config.toml
experts_per_token = 4
moe_layers = [1, 2, 3, 4, 5, 6, 7]
init_std_router = 0.0371
lr_router = 0.000507
norm = "rmsnorm"
beta2 = 0.95
max_seq_len = 512
Below are experts of layer 4 (counted from 0) of a mixture-of-experts language model. Rows are named router (the router's row for the expert), up (a neuron's input weights, with its number) and show model dimensions 0-191. Each number is 500 + 40 x the weight over its row's rms, rounded and kept within 0 to 999. Numbers have three digits each.
After each expert's rows: "comes after" lists some tokens at least twice as common just before its tokens as in all text; "gets" lists some tokens that make up at least twice as much of what it gets as of all text. This comes from a sample of Wikipedia text that the model never trained on. Tokens count by the router's weight.

# expert 8
router:539491484551511520566542539573497476411523515446467470520554513553458488482576472488502553555574472455541488455503532527548454530554525507470470489504524477514526492463446510531510459544485511491457388450510526525576496444484532483531450520496493475499400499443527505470535443470591540566502516471475599546507551525517544499530571495530454523488474500507546467582541517455569542473533442421524495528467579507487493551500508482475520490443478483418484500520549495521477545489502520466555486512551487536530534465601555493488526486498551482465477492534507538488590567559418481539
up2:463493485577440513551581446568504570441518510523505451549522524527502505475459511551504418478472427506468559534447472559491465452511437513481517501466395496504567512457532556540512474558492473536485508448486514454518499544536457525520479465448483497475481487484448479497512488438549508431423507501388468551522529548454498526487561464475545507409433510457613569523477582474529510488514457499479514428486563460470479501506522511444483520527512496555490434549504503442540584523548498485503482467526487480456515478531566460514499481492487548545449493483567463556490499566451485490
up3:488514466487511535452572422482530507510540432517614529490458547482469432524503550444552531471475558513438456572529491519466499578511508474463461491512569479450425477495494532530477534517482446494410481507537447509468489432507492517473523447503493510447498549489610476486491464501517532537494438461510459544471525547457496566567483528520482505521494606488551558481450512428544482490508502500464507565499500511506440410462627514530475516508469502504499532554509474452510407504481494509518435480550545496443500518495510469525497519454514482507586523521437456492429511571465472459
up4:486481537500511484529529442526513502483502469491518460460479543534476483480498500512467504488433432446520542507500470501467482465492565478492477445539521487491568523497543405497517530557505500539540461418579527536527513592511455523455444475466481427461478520515488508485510425539534478442432473471486467524511510441512521482465517503589519476378535528576529556485540434440529497484504480486501506484534488527490600526527536511404585596487518505525460399488481519487449471525549537545526527508489497442509514535493573480484588503481468504592505533530507491507516489461472528634
up5:458549473490445570479540480461522503527475474465474545513522457458535440418490536487506493498480554470501460480522567538525518514540509558501487551472543533479484521476451500534512494523514461551450506423470446457523560576464514483484559535458517470451472484498448492436509484477459488553459516550543520560474443578475487531486503538507517561535484434411507485519468576451493527551478496500449486544551521520536511502460434494469468526445474520410420607517545446536549558518485575454485487425456536429499511540544507525566479500429425563508535457488493485475447440434536473545
up6:456453536499522546470473409547506540441527543494491413466560472576439532541472546515520492539565503490505463524483478560501472568512557480529486550466488527546431552445507428499468459431529549520452483504500472590481525518499504457498500492555508466513497533532577454564511565497504378555498489490558451576447500487548499462416514433500497502540446477471582547460549554475509564497482527571477460471527475555504463535547514468459528556488455508518455488496489483544484506529513484497508516533470518462522486491487555446476615464424534510557466485472452484504459540484485509554
up7:542459580524488544442482530536521589561562487509492536527461516467539503482555502473498556442437458487500471497519550519492487545560562524517487474477505498492465535410519562454530542552497484422461447471502598489535530507478500536487480474531524531496445500478512537474472503459460453552547561474553510496386475473509501533493577544511498522508501564414626524536466508578511499496523512532464568470456501456448498475534526556424500487483508542460450469501454493471550496516489470480569506441547463511498517511557526445495562468477472543514512438482471441490423488479472526612
comes after: " |", "|", ":", ";", " /", " ("
gets: " 1", " 2", " 3", " 0", " 4", " 5"

# expert 13
router:460507483534563551552514409464511517404540431510506557573545520529540486483515516519402467502497411491532526447445505483518487478517514487512544511496565509520527413452485520534470512442569518521548493485516522473531518499402522503538463529570543506495485502511484446478444487458625558463498469500493519477500525528473489489545581476454545502438460466456527486518484543440553530496488507407494509549503584458552504478475503488416461501469504511490515508511514482509546494563504560464458520537521507433462490449498469610602499435469535517547504452486501542462456477454508529552
up4:538525438509433507507496477467458472465518516557542457496478483530530497454506431436534529554507471492555509460472538487550577372473571505532533480534463568522452466495529406461523451474525499478594500466550435497590490474429530495511472500466497459471493476532585459548478511497498534536553500520532430488507577567509562467506461444494525463475437480516456525497456526442475485470469535525545443478485506494449487521496528505483447492513434574468490497512502480518560500478554507545441463404509523479490614530496488496544539529449474561505561499457595480542535461494527519493
up5:490520522477485491572479420493519471501536521455524506498551518496459515403466506525562538536502555511569529513521460490538483470508495525510481515520590468422520456511495456488473522518537424443503506483538483527549558570450469456517476468451543512510521439484500418526420496570541439472471415434484527519559458483494512485525512513548487488527459505500556477491560566444519502443552478485525510591535503534418519522493486564576451467445487528516451506489497470537425540482552529521473383505482500415522552440470499517474474433535483529444528503418533441470489501477482576543
up6:515506521526430492486504418444448510455495510555457517453539519524520492526506539430426423535570473534522505542428483538555538492473519508496438420498485505483511496444561537522527533546477519478536483498458472548476505524526484536518516511516525482486502558546444470507491517449596557489493469501523532457549481461485496455543544482512564474436521538545531530544444468456531471453547499541507544548459389441507602499421522537491518510454496510428514526524491525484543475474528495521472513464480514432547445410500572498482428424475509500529456500517567421577462464536510495402
up7:550422536415515484504476522475514447510493503528488493514495514520449525460498456504513521542526543490598418410443556451521467519584512474510526522502455534496505472485526481446557491511530470511496510468574584513513524487431546594498469484548540414496486465390494486516419454494479534563532568473487498490533566526484437466532627477459469520498533555492520478501523517482513523492479587482539481536530435506450466439528433536448480546510480500472478471472454475503443517453455505494500537523437527477565449432542457531482531521477494551430488520517550416522485480479518465505
up8:437478561478500486473498540539508506514551492445531575409551558515516484477458440455458513514516449457503523439491495517503436468556477474491530465571504513550537504437464512492443503476543489499535417486491504507539439461522502541482576590542536477444504484507458480448424463505537587517522522475517532433449487487494508523554524450538480563544490407464489526498545513516500510497423558459536452495535455529409478497541492541420553470439417507457510486455516547461519468503537548459459544518529522459450550520483488445618531445512446513552509462478450534536493481492482462459
up9:472503477458541516497499463474479542503494482449401552470485548547470420465571564461460483552533453410489481527555465484449455425472466496557461498473470523459485512512440537498442522576557493505511460519489546495596480478474537531482468467463449505482473449528484548530526463484499552483510488531574563523452569541512452543543525506510460492476451449436576523564437548458478491530481498486525402501517601438514491524519435562513507522481518588424481484488499519486522470507538507490521450454517497544568490503514485494566561506428473543543511471528464531485434428481541475537
comes after: "\n", " with", " on", "|", " at", " by"
gets: "-", " a", "|", "\n", " an", "/"

# expert 25
router:542499525497430526502567486477507494367579485481498591573544520468515434426518512490398481514499487458544456487558464530537528532491560469495501486463545501519561428409501528576471461542540494451492453415504508501471511516477465438503467600487565468508421566555477520418455489478556496516503494483471440562454567505505477482520451442455499548416489474536543505507487530483565495481465425457492514546507485526457539511475548529491527504481511455511458475510457496505441494473563489519470526485552519503501525506493503489477488459499449495473558456476534547555475563549468490441
up2:506471500501515536576568502485449514451501451564485500574514464495460511509428486496460533487483521501510568491568494465496417509423517538420487508532522553504523547422452503476494488488529427567556525475514541539534404472488478500549516474569503462465494520565571479433478497478517467575507461515488538531544502447481513430493477502513544507518554520492499492451500496504490550456519478464450399583472529534519471588514501446536580526508550484503476535493505570469540485421586530526419462505464511470457511487489575554484517552453478479513546530522510466458454472477588548433
up3:460494493524469578500519460465577518467433481519469503515503474581510493459484497506442468444499411423457451506510541491518529502519443517447489458572464480494542519486520513532443537439457479467573505539499487567475523475490448508516472507582522469501461512448389419495511413562505505468514521518476583531453533463508469463592530516573457518494530505502521496458522619511503501447497476470494464472570460504518449505436537476501550448514366518486495464527480484522512534538517520532555493473498441444445555499530506444498546506486463540538514454513537573461503458560548495481
up4:496573517523462534483482483461534443486577433519528494392545504484450513497510476471443555443506514488520594496520546502580552428525492490545551438446458566431511433487470457523478476484484556476520551474538507467455516472434431446530483505482545525469497508476495406511493535576563440449497470504514494448407535592470480513513506457442506561469497508480490474484529468417497503431523485475511491466481465531551468501528461430484529481442570514534490526519450456457536464510453511490461456521580601486518480437500455474481507443475533554483499511499501519563499552544460509509
up5:499499434483482486463616518544478577516582529507570487474458511483477454541411464451460499477587506423499543470515508471529532602456557473462464505494435457518455496469526461501526466443486486472508498511538502461471463515426512455496421511561515463515473539587484458422531498494503450529485530509501484525500539529452599517529511437490469542504490539485556505534507528507505476529499488502514512551481476519548526530439463541545558526492569529565532398472437547508483479489578481520431480542442500454509564431517545418481499452495477536562522454514513527577509533511529486490
up6:479512482496537484471552484505490541559476561392459522476534538469503500525526523509505571500480558480557519561473533553472558481447418508541425486412497553452512469482496507450567519505569447518532466467487513490486521544506514470517504474507500543585475543443534428494467528531574592569531486537508464479474513506559541521456515416508555512513554522436483533495531514502545535507509492469530575466456471541526470429478592581526466482493522580522504474507469499474473466506549474541525591474571527487509499525541462494492483418481435571481509462481472452462482577456508563543
up7:475538556453465461538530491517500474457600464435600504458451557502542528542439503448451525517534503518496488562518465504515519498529504492500567470562490528459448470505494411514489478470473445436445525505531516480563511511513443478555479541508487492459500473491471498519489421441493490543492494430506490484411595479596519508498492416478536464509540499500503470499408569454497472429500444459536475496448456517443552482489515554427503532483513576502541536421507473552571599516483547518477446525515514452567519448502477470436455474503470488514504477450508573533520512465525526459
comes after: " |", " ", " 0", "|", ";", " —"
gets: " |", ":", " —", ";", " 0", " –"

# expert 1
router:467466458484450494473524549512470513469561418468451529568475515467526457529457559511459513510559490455523501457517486492482498482449562527474557474465443508499516453420512495509529432517521488536545450491483545471473436512417534433491439487536485456503452555512539507529397480510591502490473460453573456470535559519508504515510517527506477553448417509455550561517498550449542545487501470512431474526522516427504467446472558539387502512455464513470464454526476482490473521506560477474447579474525538481533495434482432509534493574547521510496531462553484486625529523559482478508
up1:481485521506488509529517477476539560528544488497462497463501534524474416494443496508497481556498463504444506446458542500523543491546461474522471465480462538455511460494454468540480405534486406513487506537566550527433511521447416472450443473488503527479486515479552512523571445572534475449546516410510512544417526518536500558498535414495472512434539536477532465542494514472533566515459488438534559452592519521539504459478453516468539447430487458517479500587508500568509555498497447488548440556498431542440526426494451480496454457529541543502453471504404479434507521451503531509
up2:523578468449477479483522511489429396530522504527521554562534461430473467470449512451418488452517438543513456530575537499538476485466518491401477502501502479484443452455552413515433534470506639542466523486536469451514501480466507451458496546500496504601496582499497494527488449457504446519492529474511523535472507485584532515475524513511508469466598539517532544497487487412485451435475454543515551467510467500527477443473552464474484457464489507412524527504485535544549487488502535516435466513496491528534513477455462498544534534440411496512485445458543479514556541478463474498
up3:538549448513544487493502521527465475493513515446567437502446465448507568518532528477545521493469530498556409450429598500455553572458469549471476524508552489472528488495544467449445571430482541496420505537482433541516506502498499506504527463531538462534499517533489513490530524466503526542535465491497482525437537460552457459580564433448504501471477494522542487541464461436504432430518488582418480532467518438463503487497590449535555452562546491534470481470467448470453468517558488495487496499558503433566519456420470484562541528534504534477516556434502495500522541485573522536
up4:464438526440524513461475535527478523502568543452515499512551519535492478582567552513520494507460435496534485471572580449510467500599508453498508479569467496487433413511489515520451564433482518488526515496516500534542531532522453471471441532517567465493506584451474533555421424539506530553521480515437551484488482406554511474486506525485484464504492566484492467521428526460539496563540488516445551560481512481515449542611533587522530450555489500484484493469564530575487497507508486549460493552482474511470443503467521502500541477569497504593502452524531421527490486510479463538
up5:499577509505477533436534491568573531497437462576478516557515439537551504521527511510427493538467465484505522532484464503511564470501538476438476521498520460555518460558510470500564526566539534485493468458487456526493459475525503541472468442496436563560497496551509498563470545491546516453502485476485506482510513495491453487501487433523524511497402566425531472564479467457478525536466517456524459551547471469457582518495620424438454521512413549421491415486440502564460490484513524520480512467531542448500501475588525504492453529517503525470487488575516458594523551490474498570
up6:439492476511452491485504580486475495478499407447495546549514519481517534478520526512570484588529501457504494443498528521452470473578529534509468536513485452529489400469407518529466411512490502536530497518548488407511548508485514453516558474413538534519468489561482549530518493521520528514510465523472516508481533508519473528474473490537475486454466535429492504527522512489500554415530539576477454497556483508508570545481432613473553498532527471514440495481502443537582475566507475576500492459561504515586555459444500533481500463433557542468517508493501589492543463407524465487
comes after: " a", " the", " in", " of", " an", " his"
gets: " the", " a", " The", "The", " an", " this"

# expert 20
router:487485501584410514464600501520523518486480467468496552510533452508536492549544428500475539475491455461518458507489497538480521516435530535473428539481577538489548510492532487533515479522452460560500427527472489470502457552439469458573470494501524460491455514532485416452448528504529456490465525493449492551484509510523519496526566500535536504429415500456577464504488623441512503480502509546445431505509516414516533484489528502478539475455518525489454467465459448521468483453533628572470496562511535429455524446557568507489475536532534545512560455559532506527518558478475500538
up6:511472519573499627534547556469520505418464543422464549547522528490538418450423528517483513492472467474542480464464475504504506474465464554522485534488536515575506518535499504495505492472553492508547485479432487473458533476507599432538530494520458395468461495513495498414527526492522530512424534474470519458507482486468547508489521481530516523512545589521498459544497463528496486513491485409552464574519527479510543469540423480479560425565524509458483501461518496450511495592532492586561451433507506435503452533486536504541471523545511417538523525494500448421526459535517463487
up7:435569447535472481491535519465495512488455524448518493491497498471427471587582477500491534416471465484529539478477569495505521487526467499429510488541510525413552503493571480492500479591483479522492498550549517482478522524453568541493497525473475555434471533493432393543524493485509485439553533517486516515541587562524464489516489510481505451490505469467491482438518581476520526528521515473487451533621465474484566527481540424578418539517497589435461488498459528493543464419555524454478470511497426462508537473487440461419490467458489523523484455529544458490466529460506517514
up8:539477452510465493498522475513509510512538505490485430523515437517510499545482511521494476482504479512461500504516512440474542589573474522394570563526481589518567509493437423487490558497505512445498491499489502511542504490453484525503460543583499439477477518486539540459508443430489479521524548521490434480553513427474521497592555521554513560504598471569561479505551509430522493535448539425491463413534487502484574472438437473460522449475606534483542494539479447473577458483475483498457510498565488478520527526515493449526526485492495546556510492499472492455534494601470443439
up9:515494464518522508466547453476476508483498482534586564534501529543558499498460482481447421522475499541456471521532558527527493506442585585450451522519512533470498457470532483538508475530425516551464460487548554443506503547475510565540504527474484498490501552476525453495439512532529516433520609516528564508539512516489525479508531552481497456542441519544533535513548518538506510495569447533527552597516522539496448528500565485506396520506478619587501516537467497524463515404507595460533433454516520514483503457476509529493582530472503495466522442535486542454452484419475493551
up10:458546474446493491480589485466490534503468519478530505473520448454490546571482491490485523566504527504605497534502465547461558513495507452460479479505544538447547492483509471556451473446503511495504492520558458602400478505458440457483434463487560517486505517530454517535543522512534440546458520532491465491499481524467468545584535490535439464475475504548495517505514561440498501460518483497498553536509462406541546507493495479489544464433565490537544456576430444428525555463476500498465572559566527511443508482500440497519557400533477580519515511480510571536540551486539415496
up11:538502556513459545454492495639540567488524567505476576512452465523497502560479475526462566520545531503447495539443483511504558445460475496442477539402533485546526502474495542554498533489569494557462470517535544601466545498459460464622448473581517449523521498540472515454490491447506521542448522477534494508513510486550525506537500522497531462487468535502495469455566563522494548509491493516426568461411486445551565476520471502479528474435471555553471507515477505516413532465537520473465467489488537504393506496519519495494516486472545470597519501446518517530529460528510498465
comes after: ",", "s", " to", "ed", " part", " such"
gets: " and", " in", " of", " with", " to", " for"

# expert 6
router:445472508528508565552475466528498508457490433470462539545571512472493529543522442531469521481526514479514436460477514540556492474522514509490468486541487527472559464430543499533525488535496519417516481488492509502464475520407505437505498481504564498469419516556501488489430480515495456482436460455479549495463538466521515529550479424527479533441423522523495480519464578519520509479479521572515550591475526477490533522519473571430486536487541557482426454503452471495518509461608585483427476519532597410468545505487476525493617483499551464495493484549495562511564536564564511478
up2:513485355510533499537515457519491461438507526493514499456524469460554470472472458468477523453488449505467458497566499459477452540533481523473461462564529471500550431462491442489499452464475489451519509432467505473515466468415570506582498496511489532561435526536418490485531403525492568476520520491578420513442488466505525531546534468512494508468504513561523492485473468486528532474502447529452476539518442539529475445423468541503518510459503454538535494525476455535489515473513496422558559519529581540560426458545457518553491494513488539607499460440569558556539502488533539475
up3:431554496440481468484490517592566515445509533528459538519552540484473464522501518514447488522499502483475452463443449482529540527508416525511579468541477497511533520499437482542499511508482523474490517458505495486605439488441442528455440421441508487513502503454515489454472462443475478527507560490496479457484570524441522527544488533538515449503461513443498562525525406530537564445520526429488455487578568426454535525499517473447512484478493546535437479471496519452478508499467468559553475465522518462522501458399510493478522515497427422530457355539523506527535501524565493518
up4:484576488494473574517479558533498445455574512505535478499499558531517552516468452471550484522442500485427544482550497488515515436513495512436580538534397500533548451491509523408502457516547507532487483504533464417513550507454459580511492487568580419573462494564437532529487484457534497580424489434510475447523537488554603536470545409497522452477467454501493479523488520484496540526500503457524486537488473507477533467461481569453506491446530518476448462475482461559484496541509504489474526627502418505509520478522494478521497535462497553503478528468450507489540534515486479570
up5:432433486525536501442501435460472523466513489565502544493550520517480499540487559485455457468494509510483564430530518523572462443477461542427467513507500486483521548455491503536566461454604530554529489429527533549542503484480488424478505469551469533538522504465503497565471510515488468518523563550603475504519528606523432506478516502483494516448477528531541522468547466497498466506523466488417487515572426527490528478498497519437556503525508519537492429461513497492500475447519490484445488529490476460611445474457565498572548443497562444508447418528460482508474493425511466598
up6:520485488537470493513506522533507456552598462511512548507498520485534559463441479436501481466466550544516516515476533526544507489505595455465451502530557504509570466534561482438513525410557500490568491500420466548444481556532582452588434496527552492527429497591461441529547460507553526562534507534469515539434511549527523427490507545484512409476469552562492445472472517511513465490497509492467465466561518512581479575558494536514553546475468453467495521546498458526551471499527539510464453515513566470511510468523506536507454519523451460450421515463523559583492505506497519467
up7:496515553481533554492540548526502482466548483423461455541567564464586472466534492491532519455504525479461528551489416506436505508509467520512550538496480505536484503438454558491439520515438497452511410508531526522504532446533451481462423438487467497449525490470494491507432537496529535497525534487554503481516563457484483540507518512463455488444458453500517445571431534488499475477458534538399483453543491483513475496593458541436467581456549532457507540528494585621509593484526512494487522578549453497452513498598505452510485474483463573532506502500459488502491487497480549546
comes after: "\n", ")", " =", "==", " career", " also"
gets: "\n", "==", "-", "===", "=", " =="

# expert 31
router:521526471507493544468469440566496446417516432453470534505537435518446535535499533501483527416591520446513491442485558514504534526507466498507541534466535545572475465423467501548533521545503564461501466505525507513445433500487547432585458470537510462565433470484507461449470453529504431407445546415526496576521530518498541498488529484569523471484437466574494464485532478452596527537554434497493497493543517457523443491493482559477478411436476443487514477470462485474516482521499527490533453524574517444439474442553558533544526491465484542488504485533502460498525523486499484529
up1:478465486508444476438516427518512514452487516481525567489461468559552510381505484535511476503554519505459504575465481647518469467459515487487537478529534499502452497452495462500485499510441545477405452499530479490471539536464519510436475520610572454516502513512446381421482489528540442514547515450510452514508509480470494471532485476548520518489463524461581512508545504489567515530535459524524450547481482565514513529497451451381472501446423523433463524497523503529525464457512454562529520533488493506496519488431500527498489513523506503557571478501508465466569510540464454430
up2:451491440461503487538509539475500491540541516483508546453493551463426487422497464442567491593495537526466502514527518469476543456441577493523523558539517481502474450426480417494544447438509524465496479482539523465554457539518503455565456552516516548531464496495546522549460405529502511522553479449419516523500474541493492570509468541500481501432500493520487499433502474434500378538573560533462443449520399564513529470502502554525466460467581508556489475475494431476515448493456543457486504508584503529497496461469503512488491520498513529522538542505487526549476578519536579548
up3:515473474514475483401518486532516529545487530456519523514499478419497524558551466560524543487515512490562512510487430487535574464513536487507500473435464543424558523460521497510409486505512503502435535524522438522542402454491512455509537481536461588540473439513494488490394533532596500502524545473505452493529463458427502451481487528515480486463488550525510441518537522488550501472530458578485523487449518567517424440467564485510578467515532516513545451479463481410471512519467510585554497442496573459500511501510464515510468393519571555451539517487522480542508575479478518522
up4:458535553465545508544509438524442443474521515454490470532490527519482542537466452460499433483529510487480472457541520596525538513451526524475489531541553473494412495405485530491524500442519477416529443468552562495476517536531553489531555455554496521524405486470491471430454499553459513522433466505460444558469540500497532526471508475447549441503515420531515564489560559496530477461508499506458476507559476505514478568550493479546520483539520522466531483546522422539487556509494516470610473532512520509484482520461494501555540545601519557482448365486557540505467529514496539524
up5:496540495531464584481506477519463518553539421463530521493480529564516479493476419480496497434486544524510538527503541519485515571481545513545507500529433469503480482470441537525553471424469504513466507473521458555436453506453489530463540432421571473453494550459482440470541437460552510504496533522529434512435497523517447485579482495500532575437493452462501446521518516514511550505591566548456540505502510466524437480531543447521514477426536491486482361407550545485500506495483476456494552535505478439499471504535536530512403517549484468453447526428475436492507520464543484501
up6:516491558544476473396486477552464592488548468460504512469552450514475452466516540531460517519500444508534455495491526595547440503471522484553493528502464523468484516515531483528414484459424503419495500495504492483543491475457439516499556436562558445493469528460484428512452540576569467423481538473469488558490443532478526435475572522517540492518499514408555540479534487484525547525522476456484488475523471447470468447546537490486440506498485528426467447523480530478536462480549453513389462455489471515488484469501419491528468452475527493428494492501558520502487605520424535473
comes after: "-", "|", "'", "C", " P", "S"
gets: " of", " in", "s", "'", " P", " B"

# expert 4
router:504509491559546539505456500572500508493508451465500546562526505505487479506518440503451498519485507454548462414546557497513513505462515537492530587443520534510529473510472473489447465459494482511470475454521517474521408453475514545579453474490532480497436498507505434510375491474559483502470467487534561496535552512523527533484549509511480448442501478516569508568471584453535591465476466442426565548504533535552471565490493499413489507529519585496458476478577516496487484483531612505442547490501532431477482514511465411559501528523466529451476472539457554423475496503448539531
up5:433508478543501491512488513522484461506493467441531567474494487542573528516472432471507521485488509523471473498471503537533525494518451437514536532445559538458467562507415447559537492511487588514509470439504510534538494570518543500522467478580488469508501523485516473481483455567569563574447483482507482401517466502541556424626509445443564465522495508490577485506497456483592534473501435433487542450497497447536503458527585531540497502496529528514485496455455473498508492506623479446457467460521487505496457528477471512500455562530468557526490475480609507495500553544438481507
up6:487496533539500520528474487512504511449493503548481514485505514507497463523475478496405500468455468485566472461448527534528480547521521505526410528493517502491624469487416483437496491544481550414471496491500450537528437519497473485502521508487547526507446443464521460545477547518531512499567524547438530491569501596534488465505491461513523384498523462485537435480547466499501516533437511449486384423479452531595476539604477532523535512485528502497487476521541551547525492504513549522461521523522562539515531488560515425507419473519595569481484485481538499395546456484499497516
up7:495572457558488488506502396481469515492506488463549555526542498490512504457543500581436536492534459494513551512532508564522530459521453451505486492480556466476506471526530493540465456495440523492629492422572519405494466542468562478500534468496532504482460583546494562481518452512509487473384510493507516418525554493414514447520504468449465533489491510489504435461524523499500487482568545579547516541499465528553535428555451532415461480484462534548525465556507536514466469447509531408507521617487503540501484512569483522465483494524508483476485443519488553476515479453495476506
up8:487480472500472546532539517556504457487573533514491580542516411483548482433536481500491521490528533490445484572466428462467549537495502494486502527481429509484491465484411511503502449552460434472469540478486469448482558481427493474480473544500536430474482548486448515479576547503523471428445477432569459472530488463474507418474485507522487523452520447463507456483495523500511466530522511495411458486561510526422454417489471532493503463512456514517473449479479547463389519588468402454480496516547493430560464518486457517486523495581410507524565512472452516534481571512517525521
up9:487512531572496522476479446511517477484565519524506530484516501538541402493508500529427405516460519466511425575597490552470482541545556462513536550502488522533495498490547555549471442506582543498510412503491604510561540492516544496479548562454532474432489528464482486432480459511530592570540501358497479440519469506478469508446542458522468458504541477499522512503490506499555525540439483518490472519556515496496512490543495529548447524510464482498506455535461550522529496482472451532419504470531478479457504509481573579530438504503509559533468523448468529483494477566506594472
up10:422566528497479473490547493461499464512483530514536574485525526558471469522516525529427534525520514485470461446497470531527507480539542460511449387543505514463504537496469530520524530466378503497477488446550524511489490471483517475530461453496502483561465468525460428475550503503561420468511510491503485510526453478548546537505544501537493475474455488527531512539460509509563443423479565434459542527475523433489492555442482536492496473475493427501440517427431498437512463481468545444522515514512541500367472501454500490487432489544431550515546422402501574562456427530483477480
comes after: "\n", ".", "==", "===", ")", " =="
gets: "\n", "-", " \"", "==", "===", "/"

# expert 30
router:481478526506580537483566527550487482477491421512511521515566565509503501449462518579477587521498501503556475484521462518538509475568465541497494523519546517437542482406515467533483483455478470497523469472539502543521503538499439502534487483546534478466493424499483507436443412459566537460453465480474567529509488491527524454525566522541536510487493466480568491556490546485572589507575455546425494569480518487489497467452557501464495457425516537504432504493550549473482513459559520562536507570597479452491523515485556532537486489538519553505479448520541458470569518542425491403
up5:559534395566524557470572518465482505468528474472448498566457476479537471525425572498537498446443438478460506561487493454464519482465518594490475539469554535529448408546475500430534550495545484526534487525508459496503460478442454463468482542495497521482481471565448461553478462468496560527435534552553526538437509512560438482510487506410500552445449506483501533528516531534506447460497499503443464487488474591493465539587485520511476442509491526553459414519533445525501475487519482506592463462489603471521488536500537566571546512507496491519532474501540450530512471500536481472
up6:450486492553518515443526502561491571465490549489553524502505545479504500515561480474510519539422515433599550519530501493561449456442452556498434515493504483464511477503446492535486493441527499502486477443506464509546504501472515437512524554519510565526505477514509508518525493534503568501498470452499447507471508478561452522589570347534459565485494540469566549510472495567569481468525465477480464570538472475553471488504538455493555584421484471497481507554524493441496430452561497480502537540618561490468505542506442503558441467434480470512490464484502473505506479426481530462
up7:388460523441456527504544510593531514421520541556478592501530512525500514588465484458525415465482465488524484507510466561547472473506471566518521477507462458542490481470500516505531506493448442516520487526437453510485499548532525478533472492506470515591497483545446483495422440480506530480492505415496590520440564437463504500537477513563518499496465502424545518549494507536535546538490513508414527566572559436508541499447553502504507421499534560501504435474511580519492513481522505528514513490531450500535510480525517436525539509428475501538518539439416599534458464516486461481
up8:452437538471549500475502468470505581439464557458546476470506506557486456519562506516425509497494535522585473539477520553538484487511506495530519502545528533475479494519513547487534476469511512554462441458504465511422521463541611501448462523489520450471485514520431459541447488505545462547508501511568501415454509531542433539437537447493469455483505603448512537570510493496531537522500462546532552508475495472519430489514462554456461500494528604500427521589565568494572541565503519514570547557460494546466521479448565542484524427524419501500543498486512461505518481525475471509
up9:455444537491510568545494555497475506442500516486518505527507533514443487505582526418464529547467503513536517485507506521524580566514518452529473400521533529444494488547502451498492470477531518532507433486503572469452556480511555522573482581475544541459492504539509504548569485475544511465471545516516600460526509499460460517547474534484492610507530521486557476549365562531529523576435521466511565449541504510533474483559537475503513519539484537495554486564422525435538532501534548530525547506539557432504433458466458488517505490517481473510484534498497574473405534492495539513
up10:510521494453490482497462476472457571442506403411459494574515549550516519519493487571502499513502551433524470507444519508505501519518447439516468505465470470500529530450480488452544540535498510491425499488512464464500423513424475499503532510481507519479509433548502499453437470519516482457521492512516506436545458584479428466485488519529481472502498493511504469502494533481549522552483506501488523505476478486538545573594518568442559567446505493549533463562493441479583445471589547488436559529542552473461423463544410530559516533471576461520497495439409511465567484568454495532
comes after: " |", " 2", " 1", " 0", " 3", ";"
gets: " ", " years", " 1", " were", " 0", " June"